config.yaml
n_experts: 32
balance_loss: 0.00146
vocab_size: 16384
optimizer: "soap_variant"
Below are experts of layer 6 (counted from 0) of a mixture-of-experts language model. Rows are named router (the router's row for the expert), gate (a neuron's input weights, with its number), up (a neuron's input weights, with its number) and show model dimensions 48-95. Each number is 128 + 24 x the weight over its row's rms, rounded and kept within 0 to 255. Numbers have three digits each.
After each expert's rows: "gets" lists some tokens that make up at least twice as much of what it gets as of all text; "mostly gets" lists some tokens that are sent to it at least half of the time. This comes from a sample of Wikipedia text that the model never trained on. Tokens count by the router's weight.

# expert 23
router:146108112138111132107092126148112103183119101128167129120132130127132128118124146115155175139171120095130175149123101143112184127127125151148109
gate7:139135110139130153141108148181115141142122123138147109124134106092142151098104105121134143136119086173115135149097133104118119062142086128140156
up7:157121097123096161071129114134132165153152121144140125091149085105165116126078100098128102169114144164122150121092115107084129084137170101116123
gate8:129129122113124102148111095135079119117140095149117131096165123140133125177123114100141142138157126117109130155141124149156125182087099101123088
up8:139128132151133125145099155142087127113118129100112121142143142137161121138127100121111132152105113135101162146111108109146110191129147136118130
gate9:129134121132092080133141143162078124067131116156097160139132139130123085138175122128162128124143130158131096169147127102107108104134133155141115
up9:103158134057150112128111096174111108119136131141139126139136153149143108144089125135109137119144147091127141120158105089182125133161138167144124
gate10:101171133088125135080139173189110142125170086160116135094112127124121141109101150120121126169103129140116137123145156098078119100121135140093109
up10:118119104144145143106106117153090133144107085096095160116145101160112125129124178136136112132100119152121157106146151147151126126095115131095141
gate11:151095179127089104133108115148133140120148146125137138117121143161158094149110111159112135150137067120106129175129121120147104110138126131142158
up11:160124162145125122138111127127137147123177106121109102109138142139095080162131146159127134138137111140125110153137123125110114121122129128084109
gate12:103166107099103154122089116166122100149141145123124126132158114135115066114144172159155112063115128110169173132107141126136151112121139128140134
up12:128138111110112147130139138160109143153091133077104147132126126080088110116156166113076149128079144093135109120151083124138163124155143144129124
gate13:155131140097111168137093122168160103147135118129106138103144139114167138149111129128103121140144101083087122104101121112154090118157114160146119
up13:143150094135152137108117120129137152120137133140105120102143136159148085177130118128101088111169086138087128140140102143121095116148176136110081
gate14:146150122093144107131140143097084139081118106147150111157148103140118114171125092084119137131094127117110103151154141143105104118119153115101103
up14:142118128092092106141136146129127128097114145138126173146149086149151077171153114069130137109134115137130119154127138144136141158059146115119119
gate15:148152093119101121090086114147180119139163154100113130099122144124143114122150114123117152131106149118100146123112096160110144069157119154095118
up15:101118111156053151142083137159133100125152117094137133128124151125130146167112115119149153116102173123100118094113110120107136075143088182118144
gate16:155108180129121125103089161151150149143113140107153124137137109114107084081147128083134155130148103152132134200148154124115140124126149141122133
up16:123136167134132141133131144153109166152163124143147129114127129080118133126162118109162117156180112131118157165142152155119143172159114116108127
gate17:103120113151112110137125088136107103147183115146127116118108155147120107155145188127112116153154114151130098148140148155144093152137141098135103
up17:175087149111135140129134128093117135153137121097131115130142104129127119141126165087127120172119118105128102143109107143141099121127123114148112
gate18:142126164100100125082123108088129101165171133155086142101151128105183139152135139155117146147091161128103106145096109112219150055114161127152133
up18:144136099107096125086143083104147075135105141140079108079138129106160152121139143131129116134106148134127107150118143127127136105111154107148101
gate19:141126118114136125164095150157125116154110098113135130139135120112136108164139104177141073126169144169138148134107120118107151105149110146112092
up19:133124133099118113091093122158101173114140129140128132139144093082163104144147114146141140123152117181153151139089123174098156170133149117177085
gate20:107131114139114118140124104105104144054165111146142117097195108099102102160151134117155113127113134138141150065099136152155130090130142103151110
up20:131156179109160133112106128133110119118147149125134124106182051082096127188105151122184164173142125107133143088110153129154142107136079145122156
gate21:117151108135104088122144103131126151120090143144121168094107118102166117166123139095120118111130069134160107130153078099128145105132148151149133
up21:077162082120111119146099091114083133104094132141162148115111139124145126156121123149108129116140071140115151146136106104142116117129122139173125
gets: " the", "==", "\n", "-", " The", "'s"
mostly gets: " his", "==", " its", "The", " their", " the"

# expert 27
router:188122135105120137134116094087089110153179122126114135168130147134126115138153166106153153154104158125124127122117085084129127151123116143154140
gate7:126116116158150098112126107168150142094173127132128111140172097147125108139160117123142141153115146106126137162159136108102135162180152189089104
up7:153111162151060161163116089163162118164167117132138172120122088126136132110119113106119104128144114158157095087145123150126145119120152127147157
gate8:138086096140113163110125140116108105131116141116144121103118165102131113100131151121102150115117115150098091143141147139133187157119138138118106
up8:128071140135130153138119150128132118123097122142132151091105171114121071092163152140129168109109128155083110129108125122146157141118134125103108
gate9:124126124113187136137152106084112066086131130134127075151126174124112089112118147124127150130127112114129114129106151110128169139147137131169143
up9:146121126106131163091147130126157141076152087124130097177116154148125108091111181125132102134143149155124125125081134098114123147124152110174149
gate10:163116121131127119102157160143105096127128156173143121148112121138141136115110143087147139097130143146198104107136165121121104120118172154120151
up10:177110116141108112130129137141117087138146146159133093139116117145128137087121160127145113110128145146170116143160126079108102125140162170070114
gate11:159132148133109120175137100140135136080099090159112159129122145092120145128093131093116139113144119161106171114122134138096121114152091103129144
up11:148119130119125102112133127129130142083100136128104188125139135129101105132121094131135150119129128155174117119157127144117156109164121174127147
gate12:162165132107130122123136126111151032115133147137141131119104120137110134127131171099158126123139138127149129113138112136112130104127114147105135
up12:152140152079135146076136117125120120116132158145148150117100130140134138132166171107180134097144134118154097098125106172132136100126150134146084
gate13:119157107146134131095099117099095136143121126119125159154144114119145123164131115077094150120073166134132128149159121148159127108136141101118145
up13:130168105161122128079152109091135136119099104102140154130116122164130149187124134101105193108133168168134123141167116127166110093107128094118150
gate14:169121144163128126124127142121116133144161145150135106127108119147132146143175133108087128158124170148147111146139127110113134130082102124102112
up14:180113102164137140102101090160106113131136142174164101107116104135106134145131107101100140141134178149112142134136110092131122116095096106089133
gate15:126150138127085169142106161063132176164116154113120112109112103117155119137115149150076129149134182156113138131096155130112092169105148152159103
up15:120096147123105192133159180068119156163134138103126143134126127135131134101097154153099145086112153144107158171105127123116101135129116134171092
gate16:103122075118132128096109136121136145139130116162166128069131131081186099103080129124128132164115106127104082159167126135118133105114111135104115
up16:154106133166126095141118094136128115121158116152141144138096144110162124136103186101127115122112146135122122121136130140149135105114129117113107
gate17:118149108128112132120148083124060147107129107100103137125170134130110128135102111123145132162156131086151161147120149129130116124097104118169132
up17:134141090123101157122114106178103145132148089122148123141135134127059133104147093134147131124120132162131096101158166099072119074119146120172120
gate18:122158173143121137104084153138131135173121152145148148127128132138111116150115105106102136100128138164128133080143110106083151111137110128133080
up18:154136167159122123111105151144138149133091164141137131141119145131113103185133122112102165133145173146147171068168145101096105124124069107142131
gate19:147095111097132135171119146088109151134107151123137109123105131113160116106111136109179134110111135106141111120110118114130119102094132157135115
up19:177096093134139139167125155099113165121118154139136085122121115128145140128155141123141112128115096124101133142157127076124113106121106127123103
gate20:144124102146089124124153136144069093134141136144131150119147137161160169114139102144145098122134153114085158132128099069129159171123135149113143
up20:145122096141076111099153140126103099110146142147118115117166096185174148100169113118115131119154138125118181108157085080116135143123133117127150
gate21:166119144127111121169127124131153171149142108118141120143127119170107176144171137139144105157138132121139165123129095102141135129140146105144121
up21:139109130121177103170144101141164111120145164097108151165169117140111136120157147106180157127138117105137143105112114122126130128129097125132125
gets: " |", ";", "|", " –", " /", ")"
mostly gets: " /", " |", " —", " –", " ·", " ×"

# expert 6
router:151126111136107100134150107204107126150140133168129156153136121134171118147162129099159122142091132149107128141091123105144121152151125102132143
gate7:109122102153103114106106096125172101122128134133093113130095130060117116125099130144087123131123144146155130166132144126124106123122118132143105
up7:098109149146135106131132141148180094120143119145114103131101137117116101110098154143096115138128138146123116129150140120138119115123078088160084
gate8:134141115154137155132143133150137117104113113129102140124148134160106133108124141149115098129114136143132106141131108173164100133087116141122114
up8:148111173131103179125122108108152111124103142121166115107148144136142130110164093128143096080145161162153166136116100111156127120111109124145116
gate9:114107160066111135124150068075130133143085148119124162131152094107137079118110150079098126128165128163130150162098152110133171125144121142145131
up9:167088109114133125110143125065151127133124114149124116138155128120104097141116180144112159104142132165137123133097154113119095139119135163133187
gate10:124095096124137125126109128121144194114123129167142109118137138086141167139141082104125107127129136122208119104095107118114114186111130135141159
up10:151093155104152142106112151152121168168127145123130098151143136133116148157160104138138129139158127156119129113129146103119123189117143155113166
gate11:149155119107158107146105156146113142149146097099077132111128186129147134150165108161175129131132124155123112101130107135125083089110102123123078
up11:153165071124155114157117142160100164160142090101110131128128149133139118126157099161149121153126116157120119105168128122088090128143109159174072
gate12:155135097130113158135146129138170116115147106175132153102135102139146210139122160155154135108148145149155130159122170169132176143145107115093166
up12:136156101112130123141129181147146164117132142126109164130150152154119139126167168120144151062120129129114145146105183118129125167136123129100127
gate13:134139095121088135129174106162128127161084135137153120166117105128130133134126147118149126110148126164157104164113135122108158152095110145145138
up13:154151116116120125108131095177097112118128144149134152135092085133111127126088152113151107119157145117185158149162114140125135157115082132141157
gate14:116117144124142088116128127154139098149146120146102148178127134104176082139134151063149171107182117133105134119138117134123127109109145111157181
up14:132160161117116167122132119124112080183163130083089147133167136169141147156123137116136197141104145134136077115130139111129122187104126100119175
gate15:117124104137116090142133121112149112156139134139144100097182126131137159151130132101111148131115143113130134159128159106079146094121126132111174
up15:120114065145116101140169135063150104147137198101136118083143129155135134151142126128169102143103124083138079180147129121122161050114129101089146
gate16:132136120143139137152156124085099173162117173087178113141117145145108148153137134156117124137089139146131127097103103133125134125134138132141114
up16:134088120106145118120138140084108126112124175099172129138147125142123163128136142080129123125134149109118135117138123107153124151153134107130188
gate17:109158150116126150186082118123134118149113144138161138096137090128146160123148130103121160088101138147123111135135116098128081146127125106082141
up17:129139163100084112169115111142104143127097143124129135105128100154156095139134146149091163115123154161109116136136109124139127126097097108096116
gate18:085142129129117107175119086171108153141114127147153142114084123118165194158150167105117091138153133112135100153142106143165151124153115130136162
up18:113125156107128129162133095111130149096152116145157109151100145151151199139152168119101113126151160105139122154117102147154099125150126117107118
gate19:153143076146130095112119122135166174147170133098088120167182089173133112115125131096127109127122126132126133150128135102112139144086132134135127
up19:139142108139166087119158125118144161108154130124100135134163090170127120105150161118144137143126133129119139160095116101138127145134125137108108
gate20:140120120109064135150145131164102156144129136152148117077176106123110143178147146101129087130156111149123083159131129163130139109119172121148100
up20:074131097159141123086148126117110188160129164156128152123085122149087152128124099112123159172108109105128108097133117132154089161111094159143139
gate21:122182113095147139146136186174135136139149153125161140154115101128142142139109098095107131145124148135134119121121160104145142161123127097123126
up21:136165127085173094180132150158114120153145168095113137157131085108120110143115112114079122128133127133139145144132123147117097110153143132107144
gets: "1", "0", "2", "3", "5", "4"
mostly gets: " one", " million", "′", " five", " seven", " six"

# expert 7
router:121099107155143126127120118143135132152161153106156137161138139144117179157146129135109122140072163134118122127117128116134165107123125118115148
gate7:140153165169166115124149114090118148141109134134131130126177133106126152079107112097128115167118152100101156125125184116129130156159071127121106
up7:138170118107149161102174111157111164112125132166179104069148141114170156111118124144109094127123123087136130130128106132144129102126099088144121
gate8:104102139145153135087167139110153121096127075108141118139150157128129117112166181101109122102124123119126115099129141113130095145111118128148199
up8:129150137107133144143080150091162145076105155159115119138147138132152152135145130147143176154136097126145151106118144143085131135128159118108144
gate9:106149118150150160141152114163163161136120091122105134118165093170101118129112106141183119135116170120159151121135148107152131111118177118139137
up9:160137074110133147122112123116166117146165119106081095107135094175156106142135125115116116126154169097152140149118110132116106156128135088163175
gate10:130108178147128131158124121138144121150077127120136123106103144124137111113132081122095127111069147104139076152143102097074127112099169156147132
up10:146136137148081119170126135127111132133077105124141122147130154167127129148153086084111148103099105101149115146158184114102122142098113112146115
gate11:119156161104111128150115128118096168156138145127108123087129126147085175142119139128099173091136093135122114144147133145129120161144133135086136
up11:118147136048138126153134104134143094097141143128064138104115124127140130124141162141136147171134126142109166119131115135130115129155137131112140
gate12:195087135140111144093174130113122166144140090094105148090168137113122134157107132135150134112112133145098121144128116125166128120138137122122149
up12:136096124156123122138163123141131156148117149130121138116156099113089103138139094175161121100124110166155128115140122101141131092115117176136138
gate13:115154142102143127140168111143158154151108155150128111111120065123135170064131139136113137130123130126149123142105136147119134099125151183147104
up13:130124144096147118122095106120123110129124112144194158109145086120105150156132091156125140154124131115145131102129097086153121146182162141122111
gate14:124075166168140158103136107101105103121094131160123109145156124057108161152125109133103153146092148159133115135122152095107131117088110127102138
up14:129120143176147114149121128128130114117135137135134138102143094147147120129170085140127145138067139129104113111127148135128103125112113134149123
gate15:103116141114132098144112143166158145144125119161136099111127117109107158170089156138157115134118148136109110137129137116100136134116150111172096
up15:138084149138123142126096102135126148115114130109145094095148129119123155116099159146151169108147138113133152103162143154130069122136152104143090
gate16:148135147159148115165133125128147141105116109129160169150106114146133123138146141060161120146123190112158141134126134135151142157106166130176135
up16:120106171134143123166133136113164118127159113123122188153116132105123084160173131090170119129118151124137124118110137155129127120129146119150161
gate17:102138127149089118116137160168118171133110120142139172103134108143129157154179161144130153173106155104120098152111134129135140094131134132151076
up17:114095136107095144114128162176100175201141102140121125135153112123103116142112137153117139139144171133112116159121133149116171092119140136109110
gate18:104099142065141145159092087099133159121080148100166115139119131082133149102125157133183127099170118090174095109101114108116153197061120132140121
up18:141096112083116143102096132150140107141157127128106133141111133132167144086094154136194095135158104139137113145130162118115148133136157128153112
gate19:167112150102137125070120148140114107155095182181083134114127119093156097170139149148115173125128107157132127133148148157115170096115153178092125
up19:105130130136130158082102094149153186153145108101131137105174085117159170136140124111140145135149118122157133144131145136128151104132125096122123
gate20:089105135131122119086118164124092138129099133090113134144164114118102105196175130082116128174118131137093177151122136114086148092122146146125141
up20:126106120143133132098140125120159150117140103110146165147156118129095149152154167144101129113110124135110158166132116145146126137154186156100135
gate21:113120114097172145119109101107124146117098133111137148108127135150140106129187147154112129141168114124081117147135145078143121123129116115140084
up21:103105135156178125128132156131130144167147148118126146115129126138140119140188141142124122136094108160100126132137130135084126145109137150156167
gets: " of", " in", " to", " on", " for", " at"
mostly gets: " at", " on", " in", " from", " In", " after"

# expert 11
router:118149098156135100114115132180104117148161140104145127142149133123138136138159151106176124143115154142100135143090110112170151143182109121151146
gate7:135147112185094119095149141096101121114150057088138171143132129140123087107160127105165143114122156102107155115108118172121140101154146109115133
up7:127104132163096095075101126110132111104106095074123167142124108138126083107145133131169156110117121145156134125085132145101154101141165144135133
gate8:097128134085136116145087137121164117123127123126153056127120131141140149143115138086122145095151130129129182106101154089114168138157126127100138
up8:091125160134148115150104124148136146111093128123138086138119129121124154142100079098124111111145145112135149140140107112124196109135085141112161
gate9:156124147128143098130141117087147112124146098122124122123150113138133117094128156142136083147124128149127117103132091162150122142092085159156104
up9:120125122147112114147094116124112116106130065139104093148114125116152134129115122153065093093137136141133121094158095102118117089044068169094125
gate10:150084090158119113126106126136135121140143147110106100091168105095155093154192149124130142148108140164141160145087131094143124091141133144142186
up10:171092127152119109122097161148140136091121120094135102117157149134183102159172139092127144122113118169115138143119111107135137078147131168147151
gate11:100109177122127080091126140131145152128147097147162132143135118139142110123133155080122068113124147164120111157121110184116126146112164095131082
up11:121129123113133101119138143179176144110108085142120129135086163132170157121119170111124085161123108126121135144093112123129112128135175104120119
gate12:148139107121108144104115131111124134144159105142117100081157153136148106129143143070137114181160142155105145128132107104100097134135153149154137
up12:134153119129100150101145137105113136165124137089146164110182138140171122134092119077136093156132102131085140116129124131112119120140133089148102
gate13:120128078119135128133121170067134135129140131097122122114115093131113104154105129059154117155172113111149106124149156142145177116120116104146149
up13:121109118134142120137091135070150108100127145118120115086101120139073122145128119070149103113157143142131112114176157130130121160084098147163105
gate14:141148166137163128111130121149127116125082098103151114155171139137103166117141109163130154176117147145096152122122121100164156166073106136097146
up14:108061126115149136104099137116138143160126093117107134155160141141126175122127121134152125115102140135114129123145153130135220123119171144107145
gate15:154083105172093168151143129122124116120169098111127134123145138138155099069158100132132134089122118166110140122123145125107143129138116126132120
up15:153130130132079119158105143165148148127152116094136154069126111147195131095167077106144127076130123151114131085138124129121154109144128124086099
gate16:116140145131091059102074112149117108148148105111094103123098163109122085132137111155155143098145137109139100100088121137099122168095127112079124
up16:123161113137095084117060134166079096104120079134064115126169154106105123140151141114123154108147162114147088115162155168116138155078110127093122
gate17:152114126112140154105116126124162099127168124138126123149153111155119146135140153105176134168095102117136149086131127125081089110165150138112087
up17:134129114118109150105118131054156090134175132108105096124117123143106169123141133093133128150133078140149125106094136125080101128136178152115083
gate18:151151126163112087104131137153138143108137159097150142174127154078163113157099089154140169132124128151160142128110136087090149120163111124125139
up18:168170128138142144120170146164127102123144151104153125122182132113101119179150112162173186151104111123106132130111124110120139119173123123121154
gate19:129138125149148156130132102200103131111139094117169138111122130141059071120098122106139106168136148174129147148130180116168124119156129142132114
up19:134116113129162136124139127146130130112134106128147136103110147171089110112119118101131115176129161188094114158123147147152131126146095142131116
gate20:141105103108109186144110160108121127128163128097163139140129136140129135146090110130121170131125122146140155118137119157077131112135115129157154
up20:115084093123137147153128160127136090131167129061153121145139141168135148121145126099127162126119086191126134120135107169137144147139125133153143
gate21:114100123160099118113145130123160135132136105141167176142139104093158152170106179126124087140149122128113101104133121144156139123154175154146095
up21:105139134157070144170163103111164103149134149130141135127141106133122181098103136113123130145129128144121105102086128165154128123103143122139118
gets: "2", "1", "0", "3", "5", "4"
mostly gets: "2", "0", " seven", " ten", "3", "1"

# expert 3
router:118103146123133135125119176121083147152224124129123125138171142155117101136149145112089119077135144177136148139131102130148092099109135126116161
gate7:144135132138131163117103115144137168113104114095157135131154134142126136175139131122152130152161143134125140163127140158125105126115122095155139
up7:127112146134139165115122130129119158115124105112129149131141168088140160138120152109124104179148136173149118173135164163124132120130139135143156
gate8:099123095141167149127133108113118088108160102122156148147143126134181093123129145111118144100119177155093133081107109122160134142123129023134116
up8:104117091125156180094129103083106146133126073113127110139127159097154121137152139115102128090150154134090109132118106142128128104138100063142131
gate9:144137100092129139133110071169145123111124130133140142112143129160153171148136167130133099109128102143122129145117124132111117107102122119174137
up9:155161117080093089149140071168161151113132133151101154099142137147203134125165169091124107139123095147083120131114113123125095067133105134159124
gate10:142108124139178112129112085097145121094115098133103141139109112105116109162141097120179057109123168173135185090127124146170105101117121140140141
up10:145151117126144103120154074118140139132152069134158132085115114172082117172112110115182056131105150174125141153126159149151119108103110166135111
gate11:130107179126173140058163102116128127151133092082119132167185110100114142076130103104124165095139114100077123145135149103127109109122133131148113
up11:152138156181148113064100136102140106145080102116108175126168098113133188135146134119124157088115176154095113184124155134082115110120131138155151
gate12:108146116110127123133128149116088195100126091137105158109121089132112137131089075112151108113142126112129138135160129123164127116128124180121122
up12:109131115074149158109099137140095141121127063151120158132138153124105131136131080150105135106096147134140126142102127160148149162132131154102112
gate13:095157087156126126111144156136107109115120121101152162157126145099142145105112155083169138150128092135133142141150108121146166113128141141109160
up13:126153138103115158104152144144115116082109115116171165153156146113116128099119119074101121139132122144120115124157149139142135086123140113112150
gate14:103130100157140142124116121126138143130154126122116134047199115075105117129117091113128142111133102124113132092137087079130105108143147152121102
up14:108142138153149119110117122134132113101135133132102108094152127077136132080101105121129130154124093071132149091169135102126147137143075115128126
gate15:178142148135116170151160158107068108101109146141117124135125137120173119103149146142109156134155148147156104107096154132079093151138092111123124
up15:154158166128140167134137118117089098138128162148142123128152110150133106112167141151114117166132131131183114119093152105087112130128090103107110
gate16:124141135093097129106159109129144150144148079142135091146144125141115110083099135117126080107094140168122184106131129136142111119158148159113153
up16:148146109089124143122167054117130174144119093100105092130131117155123107073152168093116126105082110181167151118127126149120080118126137168087141
gate17:106091104124092162112141156130155115153152116126073124089162085148135114130135168125122152160126138121120144090098122118117083106158162135125120
up17:103123111130102152110175132118144117111140102125069152117178105154126098125150187112120141174119112145134147113067115091129081108142137154124084
gate18:163160113083154089130123168118123124112161098108142176077123133152114124123125113147152116115121125141068113118157073117077118165122136106161134
up18:136138151086150108135099151133114108114143114106131177089142148134094128127118113108154148115123118140129142122146116156110125118120128086136116
gate19:137122110121124143132124150142086167131115089087113142123113107101180141135160148111129099135127141134123105170125129162159153080110135167133177
up19:135115092121151163125100172156108156089097098116133153169115117133161153146138116127127082099140145142133097156135115135154123095119128108103156
gate20:129115140067076139156137144080079147138163129121115106126131139143125123134156138142135124148143144139142135116116135155104125140149161131107173
up20:140105161080111122152144152124112084135142140125127136128116130120079111089154148130112094155138127138137126101131143129130155076142123120115171
gate21:083144154089148142124160163112124163112127122155110131111149124122113122141092109084174180150138113149100096087129112125139128144146126166093116
up21:076142154109137131125150159113119176129168138130124139122138139140117128163104129085157175144113113121138111065128122159131127132123125151146132
gets: "|", " |", "-", ":", "=", "."
mostly gets: "|", "=", " Preceded", " BRA", "born", " ;"

# expert 2
router:123114145117130126081134140151119133150140134103128118113158099137131165144171196072158100119150147194127138132121104129131091133122078124133129
gate7:119079166151128078101101096071115182105149137163116101153095123126120092119119135134138079054157130143143142143125095146158130125145151115164137
up7:112117195153136136118134148058105175154151103150113102140134148127120106161139113100152122096118128147135148122106080146152127125143152151173160
gate8:135117091130116129140092143142121110131125124114101125117156121119147111142131121146122104137081161131134123163144141102148114094135109115116116
up8:090113093131101123155135155156151148134147120096109127139170131105142151137150134131145159144113150116099140107112181120159122138130102121094138
gate9:104140146154175130138134145127182103136109132127139132130081109115137137160107133135153143142105148105128158130130153107178144156109114153142127
up9:143163156108133100111134125165142122132084115132131124103119117150150130141106131105145076164152133133130105134136105110108167151131150148109109
gate10:150171117124074171108164132139111112146133161138137132134144089147102113142149141138118101159154110143138107175096126091132119105117153115089105
up10:166173100121069170104154128136128116153110160155152120120175109150089129120149119125114092134146134144130103199125136099100102092129132100119109
gate11:133099139124132104187144131077134100170167129120118101126134126130126116151108154140116121142148130119156123102134102122111149102122157130110101
up11:133105162110142136175153129108131066149154138105141115146122137152142093116100182116090114151137152094149136134174133107105132093156169144116125
gate12:129126147107102101148129147097121094191113072125178139147140168140116094135112142118100091113104166114094126140125127096150104156099123126111153
up12:101109117122110114134118105156123121205120094152164119148128172143100095145131143094115065082120121162089149138153121126148118128085114159124152
gate13:103122055153111079159104136158137081112132115101139157129106138133112101120115111117142133108146113127138089124163102148097121137096122090133099
up13:146126121174111091136147129157155131103142124127158113176098127144159144148133107157110074125156153133114144121117085131105137109136121143164144
gate14:148141160103129151125114147121139146149144136116135156117110093143120121098146144140103169134105090122145091126152096105096114116149115157147133
up14:154125126103136122137118134109137145154137149125100127132159101155089066102145135162109131131118130131156126069173111122091082118113116137143133
gate15:108117095127121152187121104102099128112101154108146123126142078165091109135175121108130132080155161141140124132115155119172125121147136132124115
up15:127104132144108135172101131117120098136089165116125127143129121184127140137153129119155151098152137122156118108144158075134109125162149145109154
gate16:111163120132092149122086159121115111144130163131085164138109167093126113106120077092119108113144124129136097119155110116117083149143109133158097
up16:098142156168113172114106126126116102134157133093085174082150164123092140140136116128116082128150131161079098100129126093150100149168156135125118
gate17:104136112082120149140106135109141159181155137165109131141140066108142112140124146151129161130124129107083152106174130064098139138167108141134176
up17:097141098134123147168097111133132145182151111140142122116110132108159119118136152153132132117117145129097135130180114067103134151129119147113126
gate18:117093091143159158135145152107114138124089144107150122121152169104153145114112113096090159119117101105141134115132111139099081167140116131146180
up18:128115127136116156169157132138148160162130145122155113118130139124157172149077123097127152123117124132152145116168103150138093152184153129150148
gate19:112140156103138107113137125124077124136162111134147133114100115127098134113161077171155140153168131122129107124109135150134112145176129118115100
up19:118147135162135102155128122142102163101140132147127107133142122131086127080123108167168161153144115098163111126123111124110104154161112124123111
gate20:135131145187146093169083136097179126144103119134135101110117107156142152134127168121139155103152075116098120117146130125109129120157142150137119
up20:128121096155147078149099126131139111172150073080158110075121085123142107143148152137132139119127096116136169121139137107102099143149086154140129
gate21:133100157124071158127156142126147118106096124103149130105113098101124137133142103140160099160174137095158104126118105167112160117116142128130117
up21:129083146124116113139137130102136131131108124128113145091108100152154132132126106138159093174145103109168129125134092138111147139122132128129131
gets: "2", "0", "3", "1", "5", "4"
mostly gets: "6", "7", "8", "3", "5", "4"

# expert 14
router:133077121109145128154091147136099141111152142132139141127121131147137112147114145113109171150157151130113152166077121107126120140161153159123130
gate7:108168141145132136128093142129119159077142138131166092078181154104146097133107118091124171113139128124120152106143148108124152133144116152106113
up7:110166156145114119155098113119142145094108123122132095090108137146175139163157115132120167118168106147121103101115118138147111137167117164097093
gate8:159115116100116146144112135147115132116130161107123121165169102138136084131140124100065111131130136112145151113142115154163097107185134117117137
up8:136097124129119104135134177124142151130090128119131128145109112131158136094103112131126086190135152141113201118109122154147087101173130129148114
gate9:155130115134140137112132095171147137119114158091126145109155087130148123166085114093117141140135128100198148155161145137147141108130130130121120
up9:163154083120123135142134063165145166105131138110132133149215125172123164177098100136105113103106116117184157166119138131132113156129105103140130
gate10:150135129130151160134143177148153144171137080118084150110093140120152080104181110117173171135184112106116091141117112119150137155131160144149139
up10:123126129130163157136140194130127134121088175121128131169138084135129091139155104130128121108141121147145104113106131150167089141133138116105136
gate11:166105104109128136108110107098140116119128092102157117170154158138134147168125109108107129124127183133168149152090116171081136127118100138134121
up11:174060131110091147124133103126135140095067112127103110100157140115118145184104130112125121115147133114158144139112087153140111136103118124129145
gate12:151120135068111120127131130115108167120082087141117101125148111101074130093098138131115142130092143121111116141116141105122141071147088123161101
up12:128131164091138124110119101140150111139088107135099125124151108142105126093112112124112158116099151144127121113165155114132147066155121116163133
gate13:126137181131158141151108092088125147093147102088164099138124071134118124167150167114149079122130106113103114113139099172081120156177103097156134
up13:112159171152134160141074123109135136113145131112144107139133122131089127130170166107080115130136105131125149110131144159069103114159123115137152
gate14:120129096093154124118096170128131110132119146141081129102160100158145113124140146140130115147132099139098121172136139123124168136150158152153170
up14:108123129129134135100106151124124116139119151137070111090112097163113112091149130110117150166122131129100108150164134120115116121135191122154143
gate15:114126121116132088160139077134105094101129155098144113108131142104140119142129098118106153107125141102147153133124122140118135144135128117115113
up15:155109096120135084113172163159109152120109122123147118154131090109133149172137123124133186126168146097115140144158128118121135145132118137112136
gate16:130121124102129142150125125163130145160141125103120078115133102118137130082104137134180114102127133112135138129099132151144123163149123097136134
up16:148123129097143113120174163145139112138157126087133108142124108143154166149166142100183156116079120151136094129078122137135106112130126132130135
gate17:121122104122134119155154149121081127153065102098160174148157152089148111122100108141123134158157126117121132136131128144182119150173127141149130
up17:122085083153124104142151129148091165136144114087176162182164173111149152141124124128126136125125119153110116139105167127170161105183142135153103
gate18:141112101133162100178143121158128117153115135134165114074130102137128074107098136136146122183108122097128127143124120123109124131145143146130101
up18:149130094126113097148138161187133139133105079116133164092138139107110102131135140146152094135161131148121108085110152128137117156104161149106144
gate19:084134174166118148115106144098103113108128115129120094164162124109158118190134157092115147149142140089112136138111106123119175089124116160115108
up19:147122137109113130102120138065113110127112130162128118136159176122120144126089170085149166125155135085138183152122102126104135081108121165147078
gate20:116127123109170150112144152119094119130164118124154111091122135118140127171110153142126184129147119079141091136129094113122135160131153177118153
up20:142105134099140174111126200141109111147119135117143109193127138142156170147125125154156126119138125093128101131113146120146136174136089134087133
gate21:104146100148115138146149154137115153145103076126105152115145108082139127110119089160134069142132102165096114158126137187094169116107140139164108
up21:103162112132114110176166161173109158147120137123121129086139096109117134111118129136145084129094108188119117155114157169102104071166127149147097
gets: ",", " and", " was", " is", " in", "."
mostly gets: " was", " is", "\",", " but", " were", " been"